config = dict(
    d_expert=64,
    hidden_act='swiglu',
    moe_layers=[0, 1, 2, 3, 4, 5, 6, 7, 8, 9, 10],
    normalize_top_k=True,
    balance_bias=True,
    norm='rmsnorm',
    norm_eps=1e-06,
    optimizer='muon_variant',
    beta1=0.9,
    max_grad_norm=0.5,
    max_seq_len=1024,
    max_steps=7319,
)
Below are experts of layer 2 (counted from 0) of a mixture-of-experts language model. Rows are named gate (a neuron's input weights, with its number), up (a neuron's input weights, with its number) and show model dimensions 0-159. Each number is 128 + 32 x the weight over its row's rms, rounded and kept within 0 to 255. Numbers have three digits each.
Before each expert's rows: "gets" lists some tokens that make up at least twice as much of what it gets as of all text. This comes from a sample of Wikipedia text that the model never trained on. Tokens count by the router's weight.

# expert 58
gets: "le", "k", "ap", "0", "ip", "les"
gate0:109127104141153146152096143114138067147100026126137092139125132189163148113147092132116095139141146135092146167130115106130127110174132141086128122122161133169159122118128117126091126156069166138048107115097132154137076189094170175083106057112151097102165125116122139078143187088119215144102138112079121093056133112156125079154114100192156085112178154154169149146102110122101108181121142111183115154092092122074127073169151136113144193078120145102171099123170141119112114103152070
up0:155098058118093127165179111140165173111146140167143141103201096059134115099116115147124141091087110122120153138114121175172102144155185169214155041136148140073130175068133117125118122116120141175124109110156152171103128117140150078109159163117153146154171093080149163085122096159121083096137129165109126107127153114160169125133162174139175105125072151091171110099142123168088143106081092164109103152108135112059108137082152066120083084155173137136083137131125102105087202098163144
gate1:157130072141101104067143140113105067130146146133133190120143110141128178136144155110088136089140133180063121150123108110099173094154196105104164184090119115177154104137131149167122130089115110114104152161086120128136066127127127148093194090119144152132096167108134117149211189149123124172168154115156129101126083134184131152123195152053115095153136091106151117114098137149060127113108057132152140153131158081115138134086093128143143097145051133147157133186097125164170179119142217
up1:068138109136126097063193112121129065088166161114111134119171131143140123144143116124138178098166108118087179130099142149182105117113132146104073176142107114095121123079137119134070161077126176075101132099158134125098099122171101105107114045115149123124175094114166096140101159189101127116175155140127149088113177226144183182166121106103128143069150077158094131099145158152124149135130077147107093126088151115154089146133075084175090144125080138162116112166079150172176160092120159

# expert 168
gets: " L", " V", "2", "L", "V", " X"
gate0:105078150144151147132129133128096107152167149163110173089151098155161096175132161135120152123172166106117114087068103126079135098106111132121143154115154129145138120135132161136145100122207192168160185073155172118147084125118123155074149142062139156087136135169072153167141119098132138142143116169162129110134119075119105133080164131143192141074123131174156145110091096133083075160169109167106203152159121180144111141114175086090180116142143171105134063133067102152090039104130068
up0:189160108140063162089097147138117088073111154116131148191148094105098054145149121118136115152104110094141138149068208093129134056176174102114088174129094134053138101117136148108097135129087095118103073154134081116154116098121134138137157104102124048176114143107168137181161087150093145153132118073139123119166195120120113116171101128118130146140154153103129169090103160097138160117065100117134111191145109116122180151116095097072155114153111144126149076101170078068147164106167100
gate1:135167113127174037133124122124123134110168122033131152096064128127133116150102102118120088124140193108108084115066119093097080123095152128108119131117118132091133136126113147155144151155142117087170162139138117165107115105184133109124172159140120043157136149081144122118094204076099171141167144139058146176084155194133071149182114141138133115107123115117135157128124137101112102106195156091205133164130080111142105140145131110154108134119144067090159133117137137204096103226118119
up1:119139104100098163129086149141158078134065126101197142101146193137097154149124161138139156083104110115159146107166168092072158131135107084124177170137119150151155119134169166121109184090133146131127100207149134151163108044075150164087128088118180158124119093161166115139187085096086166128080101189206163129137122113088124109111121091098096150177195144103109074119120170181139123131082141128100147104128183139137157114141159142171171095158104121191126094144111117126088132098106087

# expert 20
gets: ".", ",", ").", "\".", ".\"", " ."
gate0:110097095118104100147130134128125136116130151186124124141100137101131101137160099098184129119099144129138132146065080153144078140249194140175129132192123138133139083074090133103083060119194150132093127128094129156180106092107131118096132130151156153114147099114071162119108220126106171117117110127124121120138065085130166104154152121136153101095122181117105112180113128060073124153139106076121142196171127103134131103054109099165160079132114104084135085103108092153184124146163114
up0:133094125114092117117138095121143136096136173194141143147140120171154164145164098144074118116090208137087167150130082130119105125183212162164097127161100175088101101144119121165083074069155108101129122152122119099219175126117166103116181132162100101135126086118080133181195144122117164121143153113169133177139071095110121184129104179101171169098162142098100118127127121114119204099102120106143150154162110160132120150114152138103080138173102098142177195129100154165106140150199149
gate1:108121083108155174127209097154150128163133145070151148127100133095128149159093116170133159153126088092114167148131123113216228141100151151147067119141097132151119158110157133147156193128150067115113102142156114151151145121157171159152151103108148151095148077142102140116196146076082134135088109123125138147189115176135129165064167132096110160192180126083164088097127103119184111065147063159142118138107139157116103158139128103153115108157164160176057114073122129122116105128127188
up1:162145171145126091109086117128065126141132118122080139148125143110178089099146107092117074090103165169149076117159159134116141138171061096098191168102100126177145165161131119099117114120118133144198185131163111117126123111113140144130116112200165097123122212122100114140107122078101153112077098138049148174107115144137053119158076095172102129101163088144113153131183160117119140146087195108136126091183153186078111138139130153129134211102093102123122105141201100141110099149100093

# expert 163
gets: "ge", "ment", "les", "u", "ry", "on"
gate0:157151134160098069193080154106087115136128110166135171135159058154156127064113139128149097126108167087134130102085159181138115072110102146118124091161141132146076128156103089148116125148088135081132129172133108084114157116120101135141126167124148156184157091081077154064173108163097124098143151151159115119201155111161186122122129160157089114136086163052117095050093064100136094169187151138142166057127101108148113164156175159094143178095120179160157117122135112153150095107121126
up0:137120128127099125136116110087014096078169154116113116117124128082137103121144159096077141170096131174119130152139087140140219117131124104155078095072179134083136125113112045133141155163163137090123092118107101164150163099121104122167120181114124108116219149094118125153142189132168127136115141129130120119093153103169145133122105120153091124062115135143104090133102129174149074123202187122162128120100190121153097176105153080122156204128127094106110149114080105150134159196138077
gate1:102153213107128169127092154116116110081161145100128129102101163200078115125128129068111088059197096119136138127125111148182115152102140158102111102165090090200102185131129172115131110123177103113137149122130102088164100164179069116162113160094172173127128157131119196094156110078174115127098185140197125172152103101112122130054104127107076060125156102162130109139141122107141144164132177122153170156086101142152143137144124159144123146116095179105167196174104114118162094116135115
up1:164096132133140136157146123094092087065128112129125179178152143108148153182114067216156144171130175125188133117143095143134095107107125158148087121136195133052091138100185065166106127104067112121088131165089142198101163109081182178108154127149074090104150088139072098157163141133103128122113092139109115125117091152130111124174096095147124203143107158077126150085103163171122139088167135145109076147124148151115123108099096141098139129124125125129116058089107139165131185092119185

# expert 33
gets: "os", "op", "ot", "o", "ran", "oc"
gate0:076162194169167069167099102134152121172119135191125056179133100109064153179091105137126177043096106107053159160144164144104137135131153119140144152087122088167102117110099072141143104152159120182109087058087119136216147117103119073119136107107105129123131168150098141184153099180134110135148102112115153136136158139178143109153129162112096111094118153154112139153166062109156147151141122118133130157057111145136117154122204157106153101147149101169154112123108090160112140183091128
up0:080100101140156113038168171136106120098139160155175067082185096134146125126130153156105129069125184152148080080109131098129178113137085180119102094136205153147090124149139117103127167164115161174139059115155123175071138117166133076080176123110157138157154116143143091121152152124157133152135130101108130089188087102129147123162140119174128130136163174062160083133100105114104133076154117172101067122099104136131089130111094176139156160100126181125124119049107075119088088123169105
gate1:176131078110154162090135061132133103180145097086103129133123154082123148134150121180156173171127140141140094125145176129150164126115088135138097171122137098122143128146146208112140118121139118175139135139118146077173192141090102103139127118000140186097112136108127100163137171163194089115104149084191080137140156074107099063087118125160083079127139154066123162151138114121164133091165117134109104052149118135137145141153162164139092149153153094137169133183205118119131138112106106
up1:147106132123124128097135107108155164130119186146139129102092095092099090089137217127149124194142105126161113103153041150144140110166166149131125105161192120093135130138127100086089142176144102096121092189132151197078102116140142064091168091211088122154094063158138099072154144063123184167096126110108181189140151172134140146125099140142133105163092156188159133080113170158161142159133104088116134160155113122130106122148095052177112107098107165121154145096098115124116127153114151

# expert 10
gets: "A", "S", "C", "D", "M", "R"
gate4:135130093077112150074100115120109139107123131118179057121135120122081086155152215171139133051171124121143129156088172156106194150053109134116141104087161095116104144164129120127152200126068146132086148106133116152129149146127144108072077145102103161148144132109089125108152106141177171136126076116107176113075186168112138118140180089089117099134083079144106091119110183181075129146180167061140124114107114062116049120137144138165091146140116093102116130151124120099110150176115101
up4:155137146167135168098168121092141152159114111106086091161162163109202174081121128047087095138169175100123096165155101072103136134107169168158141196105169132113134130177096111095158115137104128152131174090157084144132161126082139133120175139149058034182135163182143158090081125096144167120129150159140108164157076126126026133099148153131149127125145143133104119132116117180136151163159148117147110113121101131063114147156177132147143107096161153131121157078138169161096112177171171
gate5:130067141162173173107100152140168107110172162161149108148138146180107130125140102107166094166125156183144177135151027123128078147114098129082180117120151116094147179128152081110094127172135102161139105142089115071102110113110103095146171107140118155093117149115129149090131114115197152107130101141069166184127139177163135038161094070129099150132133089150096049151177095166171109077133155082110149164099171113164172142105163141144153065122137081143154149142174135107135150159097114
up5:131165119141115082196097106168148113157132111147136126108140121087165148084144099135080118145108140130217081101155185093089118132096185108145073194133135142165122107123104145134179086134124110102100137165097121155125178151187185112156152183096114124145112122193091124152122128109080090129065135135166148102087159115098152202071157135141127092160106127038151147128124130133108128095136155134107103110183100106142102098147092137147154151179128190093094080123056067143134167142083162

# expert 162
gets: " |", ";", "|", ":", " MF", " FW"
gate0:147084120138136156120125129161114128154138149117148166137186098104119136119133154096081101105107147110130150109123126104121180086118149115152119182151132087159077193099093053155147109140131140145101204079123093115138084131123141132112127067142122155100134162099081059118103108160112145157183135055135112102176135098097090115157101196041105171119187138122122111185132096086074087183129141089102152106130138132100132165181080134174127146062086099109180060146144111140150113126189163
up0:124132144090175130086068161119076189169171099125127175185139109112155076101097100184115062147152123140120084133139098111096124062181167173114120129113120144152087182145175101150161125173158110118138138154158130182082116098158149116124111119159158136098107112133139098126170075076119154147169186157104066083139124154113124164105142103136160128106144089184140087169126118108113098072127104082081100052107090132095128135122083125102040197140159113128168132111094146125078119098137158
gate1:180138044135082111119072129131146094118128097105151112205148116115114133067108137133094151145182112036093197118132097138106051139126179087134089122109092146133137165151092100114131084094129144141125100117141091091172110124087129136096113153119103132166146122185133128140109150150155093137035126113136127134162152158159132150124123105130092083201083072056117121162107155130108126091098121108101120154126158163106087141107103098139151088131075112109154053119116180083174161107127062
up1:118111151105166092140110156144087204150125145128164144130123165162079148093092146129085146078131082099168159145100151152081133106201141106113152083095081200183155165120121102099180133100119168088112148113173123103133143121193092191136113113121175123095182147154094158081108132133110117153126147158103111138163146153080151127056090151122128124138122098148171112072128094100166123087112112128098089184084137114128153082114173122145073093144156200159118092106098137135081202096181169

# expert 88
gets: " and", " to", " or", " &", " who", " but"
gate0:123167160103116114165133095135111130170127080150105159114112176100129131105139113157181103135130206166092069145157185140086156102093138149158159149181127100133171093116079125188139087130150138112159105165131089090141150131116099149156132144114166227143101145110137096084134093096076177117124126144117152103167091163125177140133143104113149120169109024077171082119114059156130145190099121152180120145193118142119062108108110098101099138098136128112162139083175116133157152115166067
up0:159130162129115100121145174093124131187144080138172190126160131113152117127123131119169058162086138143094095134196149108124185151151170099118152107192134107148181168077126145122112146211143145143165137112207144153157181164146114184180150124142111153096123123148090145094110084130135148102124143189124163099095129161142094133139105141078186141147145150120105140153125148117079121125126106104168133125153134135099113117153081070129068131071169118050153097052057161092169153150173104
gate1:158128153101140135176153138163160147080164160113119155180112170129106111198178134155140123156078096194141134131107074132072133059122156124146069095119144172078127141128101140168124159128065091130124103142119098095080131112155212133121224167131104149137194098143135080193093127110133141089157103130120072092144086140106166165119163179165083133104129115119189074126116163072161109093127138122107099132100148108086126087104156165116101133158110152105084129112092143172167139077105137
up1:112157124076123160195086078133110110128150098142086143140110091121116198112137141140146126122086194126125115122158095175159114119112121123066114129183123134157113097114194045132068110093126119128125176151175152159152151142132108135132081173163144165088165116197131145121150126128096112148111081182170133057108156121089104173149152084106223123186135098160211104141130135156108090100151170113122144117136145091140137130134131108113120193090135168157102156112178057097104089110124089

# expert 145
gets: "c", "os", "oc", " c", "C", "ic"
gate0:163113154149193097117098115144178075161115117116138133085200148152110136121143161116131055163119109145164111182048121128108053132097102087162122136181134128145113146123134223111088086114210149142170168145087121048143134052105097130188118103160101160077086144166109126083108152132137109093110145164132129126145113086203158135140082116116120086206129117146160132116129150154111080185117105103164098154140163133107115132091106138125144115078127138101101117138117158127149169099122105
up0:173094138127077110147140111121041162154139099132152134156139103134099158096132085160143132189123173144100106112122138145171173141103180100123144161161168112110110111145137106127150101135167146119175084126164145112052103110139095085156101185079141181119167132163083085149107047108072059097120147072093204122109160132139155060097106095085143084140084157152154190123101172105129104146104123146154104144173164103100175139083061136144117106102089140136158113138159124171144083089109121
gate1:144166100140126096111155178134089144152154088125179069131144165110085153160128109153095184104127114108082109164173130144124175097142139165057102216130095101174148110090093114119149104143136085149130096089191176141101134095083084130167146115095097055113156161073141115169165130193114120076075183091085091103148180188199123076160123160124120084117144088114123070178160147126130177109096132129132098145107086116129114148108162135125171139110151107160109104093135115099145108142153149
up1:174113075163096059092105104102072153089115114111176104171107166125118168150116176111168141132116117128106060130151138125168188145082074148047090212101160107186147185160133160147100108134054097176179069130157165123162172128141092165121138101081163095160122155100165057142118121114099118103083108137147118165137146165152115080149112149160141128120151118116128160126132149133139130132108098100093135123120065125084136167180129119087132158153072153158111126151122124186149080153167141

# expert 128
gets: " of", " for", " with", " that", " which", " who"
gate0:099149210135069119120119098138128135087142121067088157147112141160158145113099154168105120160099108126141120165094131106110140175127192139097129158076067130141156143150118093150177139141120146100144038103134114131108100061124067062143172130132122055081144129097165094092167062105121149103094124173089130150076109149124083125181115128098085152107127080130140142105178146145118136111154166110155118072156119200090118124148172100150108170111173098148072121087180095075102074122143125
up0:142139128121169137172133125216129149107153172168111124092073133098126134129198078071152157176131136124137192120126074064163097092102118091179121124171134138152073089138118175162180136111170128137185156090147122132114081163127118143183146157084106096161137143121097148140146176128124123161133099162193139149100143113115137134120091184136139086118155103099104092168116097141158170139111118142051055104141119115075149113172162149111107024135135132157174136144103068161127176123154130
gate1:122067027146116064103154082203132128132123149155104079145173072071138109105120162070098137125165114161097150093149083135134111127112099092079171159157178124124168160142149124085123111098133120088124116168122133101068127113171086129116099165082090117113157149150108119104160190192135137133065085135121136102160138080154139101118141091099090119177163150151111087149123174081120089165101187095132111156179121157133117126108149078162188116108144111090092114124098137156101168168072148
up1:094115182126150162121133115147171117142089109122147109073127159154082096136167063094097161151123197158139126099103095110115065097131174097159114097063104153127160104106117124172168129142138079144088186136158124101096146085136140142128132132126190173036162092150140134087121156092105180143142087127106174100071152150084088129162097154158120139058145164064126110084127107175161133143154126122231150127154151135147141143152127118133134156147134095147069174119114154080141175131180175

# expert 108
gets: " N", "N", " n", " (", " I", "/"
gate0:155137059164151175146117151095120137099115154076169107116110107134129084107129139139084097170146126117106115124188176159091173141118105124091175104184129130126126159133125124108157071119127166100127122121139135100128089201128127115142102113100165123130138091121088150150083142142142119132143150098110046084083088101157150094195138100142157158047111143139173114154134208116134163157204085174111157172077076068046143065154108087087119128170113141101141125138080133099143062117125108
up0:149097111115177073177154122123111118124074150167108126088146182160143117161141149124173111131086142127100126083172190078081105172108091106173142195113100099166171113118136093152094154120135130137184153096180142102138190151106101117209137155148124151070121054081069168129109101152103088087107122121094125126086139129140164144157097112070153129148126095141121130163114123074155156242127097101088154144120175113108102170156121163131103102071105112121131084160150114162108133085113093
gate1:107133110162168113172122146115094096143128179104119065147109124159150139145080108121117129159138057104169072113150121113079150095112147042101118139149164116115132121136140167171144051109053117145153124142058116164149178135094124182104172105113174111148132097147101161113118079110112118124141075117109101112080162120120168107126080194148087144141160115119225166130114139144166106075105073131189112138128111192168121146164146163100148127154096178141118125158154113076106122042127148
up1:147127120100097183130173126155172162151125107140173180175101074105104158111185148151156118115075177164090192153141136120193100158171145174204128122068104156094156129119075084123147170104189104102113109115174167109112146120120147098179126100129079161111103150137131131158169144100121164141135158106146161134122105135148088106116165110120137104185134108137131088170187094132128209163100231166125121145133115123119172085111152115169129117153163090088125106075136111172176145168103161

# expert 60
gets: ",", " and", ".,"
gate0:101159038141135114158049108074226137152130182135141101136133107220142103192109198110122167123130130118169153120160155110125164098149137123099108116191144151147104102119126058177097105160171110062127098124156137151159119154075111100128158120116117130090157140157117132174184132163109101130103162100152093113132102150157158187107175114124095142165168109123152098154161104143165123073110201182158120153106103118109126162070170138158123157155160151164137082086151152133114114099120133
up0:064149160129050126139170118043096174125120142142127085118115075209157092135139144085109196111104132067121132154103086099157154101117162107097079149122158112211108106159118127146138113145121090112073117130100113141150123118170112143049147093179097164096120105062150121108123159110188089119185089098170138185118145138099076136134107103164103136172179135142130083165083182096129165121107080158159134133119118118168139140086137146168122110104107114141110174123112071134150175113147155
gate1:150079069158129102116143118084154181158150122138091133127110097103210142151109115105122096111108138113109053153137163144209118121159073077130098065129199133057081130132121086139154143124134112172134126075143121110129204096191152137155159110119124069145188135090096146156095088130135064106119162049101153161154145125085088165078110137146109093157139096121122118107155129111171153130115086135087120133098094136157132101121058156126107177115108148094093099092156161124058126127124144
up1:161164105151131100137149130128095148116120140138089073074147115110188120151166111103107079082120163119178086117167128083196125122184100078122131090156202109115092108114136111110064130143173173171157173085077125144132143092102154115158172112135154103128170131078142186115043099098151083163148163103159093159116146116138087193079175170143157093178166152135137121100119162117159080144068149111113147106127156134112190086096077137090089126143108136119110118107140195099083115154130148

# expert 42
gets: ".", " is", "==", " has", " have", " are"
gate0:144106185144143077101074116158148173117141143118154123145183092162113148119157120131153106064091117156126136141161079070099138142089150064090131171102126142079158154154116071114110113113111149141135175118154137073168118159172101174145108152143188082153143107153088154205143086092160088122136112086145097098167121123068116111115142088136110152172135094178089198172084106057091126130076131080119132174156107097172207117098087122154186156121105119136141132145151077156142128135173124
up0:123125114121139080120053147182129172127131031140180109139170089129075116097131154153109112153195112134150121095140069098133101118078171114093069095120162054135127146105100135130156144117115077128115170109158098133133139143203105200118127148087105116165112105178101102150189132139139111160152171061090170112137108106067141174125127112125110149122081098079115149154119114147094134133168117089112154116105126142115188120177103066081175109168099126125128154147146140144120161209170160
gate1:156147108101114112152155136139113093217115128169081137151166132122204126179137043132137075132131157122109118140079080167136112151146133112151091098180151089120076102153110135077114129138162196158098111130067083148126110113087109110139132030149139201150168100116145102136093089095141144158135097127130113128149118165157103175134116109133145131172114067105160106128188183143112084159032107146145112149112134134130140101137126153138113177072139132161124158108184098114058134092130078
up1:127150159116124137090071120131084113077107207143117142112096174162186122126171080164121156104193133057111122124076085127112140168163126115137110163117156106167062107122073124095075049138155120102135105098132130118125115136115097112094124161137140155156104135094125174108132089107152169159131125123137125068128096081178098173148098185142090116144114116086151095198137152124082149133164225086091138118200136097145093169100144155094148081077130121144133109139165117066112160157165120

# expert 156
gets: " of", " to", " by", " from", " as", " with"
gate0:149164136154173170160139124120128138094066126121138163143125190081127102133141149080119084125079163126181131100103050102145160150143144111165111102136109111168099134115134204120088171169134105131147143088132170186119075153109130096129067145103112190119118179158098123062135167104118130107152098192071167092142125108101082121175115131082132153087143163093065182147136115116107092101064122114127149099135171088129094100167128212145094095140126144161179129126156062136117176107092113
up0:111108118160115144154143069127115092161082114146098138134120120121099157103168158134101114133143143158143148127162070082154153129074144163124150176146180132173128158168099227088118081121097135137093168112097179128126103176076190067137045159084103181140146164156135155082134191128146156123127090129074120112075069128122106076102126064121169154103158134193096111155096159086102090165087170146160109109124126113116137144135086181134144090121173128158165100125144145153111156116062137
gate1:188105143132108101097089172150156124122144109136086082114086099079174140174150085124149130216220164132105149138119129101090177146172161121069111151075138146180149116145116129142120112156161108086096099131139150154132125163127147164131130130137113098130103181148095102110041138139155095122104172142120115110117043156069106104126173120057146101123145099176142107076097141108156099160124163118120104122075131132070118143059141154146064175163117106113085073074137136152160119122175114
up1:110097181134158121151149176112129104119129143145132144176172079173149151155129128114139142156144218112139183169080086136144134131192162091116145144167101131144106126184133147176150101131140105174154154170108109163131150166135152156194144101091105162139117106204173120140091167134087089200112178166102161145144097174118191101121111081104139134102146109185095071092122106143147155155172125108105096144169137131085167113149164097114125152101114219114140092112082207100108134109152085

# expert 1
gets: " |", ";", "|", " MF", " -", " DF"
gate0:061146137093112178120066199183078175091104240070119106143110134132149194066147125125090186113181167138117118111118118105110149108224152131139066136131137144127203149108131100151110105164135107114129107163117135097104088083208125183129126160075150133155135149194146145121131117129121127143126104142090132148130117117107132105132132145113106118063102142160131125111099158140112081074121139132114117135056141131084126173060131109127115110094152099138110089129098078133111118098113077
up0:203121144117106083093156186116085184245159140146145143182168109119109111134138159149132137135157183121109163143110145131092157147096097146102147103134116142151133125129121122089145135111081091137126135159171097120115154147100076106156132137063021159109154114134139151098145134157120138135146122131235158091097138146095192146055128137073141146167116087106111160100133066159144122150133100089110042154162123160111120129118118165105113117176144152164123105089167125147128149177181132
gate1:100176120107116175169120148138112107161130122115144138054086100130082143092117110107097072040152121136135114173123113082169167151084152143110163112140150136170131114112104143114164148120120088185104097093108155126171138077124158150143134146110201108174104175127113120144144183067176122147099138096121102120091147190144093139161071162097112146098178084088140133128047120110214107210145168130111157061126112097142138156134105112105157154101112086130129172130174117151076126134151066
up1:070155089089095133127110142100120107145128123061153133135081153173051138136124150119087123026107144119098126149129108097134140133135173162077148173111127129173156072107128166108133118135110057128117089114159165095165113094114141103152103114138179147181114148104148099164157179140108141117176144089204132169073154165169089122138087135160151114095118084066093131137058138135160057141121156159117159113100127116133124178135114158110128160137056116143158207124154075156076160141100110

# expert 182
gets: " |", ";", " che", " vis", " Q", " —;"
gate0:135111104126143104136104143112147138113183135128154128066129158059078166119075110160151226116119084134083146128129126094140177171087122156125184135134133108149101138161139121127088086116115133079157111157166148062106114063089044119101101078158090211128151146132111171073148169045112169086155144054136079167140187182126092185140152148129153118106099132088153105103120109118113099143113068107099164129074113129177167155105146157136117113111124127126118124111110111111108122140121089
up0:102117129124108111109134175116140075118151101136125095132133119101162127075143158143185163168127151170054107104142159092107145173185117095163179151130106131162068140162166128070131135074074118114149125113167155082070133081132103094124114184139197100153143107067128087130143120155176094135097150173132104073104159165167057121162173133142121070162081141106146084112142186140120143113170093161159166106094167125144095152098148130220160130138124090137117171153054116132146158101122153
gate1:086081121147121120148227091115157132222141129085090187103135140139121093176141145163181113069158111150142121150156100122142153167107132103151166119124176085143168144113155094117141072134154123116066148141163161158126140124145120046124126119069148159147107148120159069117174134111096131135122137172106136206132162145154140135153130135133132140146201166166171069174171069115098141056182126101149105095121159134140195139125137113137144147142134068146148133092096068119169083127099138
up1:098099099126115145137190079098111136141113148121144129123222060112178131208137093072177083088165108126192113114148150126124194132129114074130116187111119098157108083192096165129109178099163093155153116170190140076200171127111102130143136094101129145103104162120157078143142182146134161139110130146127136126179153078092084159146108121063086186129173114134116126138177106131102102157173104093116115155130145162130113126127067149135183184118100129123134108132173172105111143149123149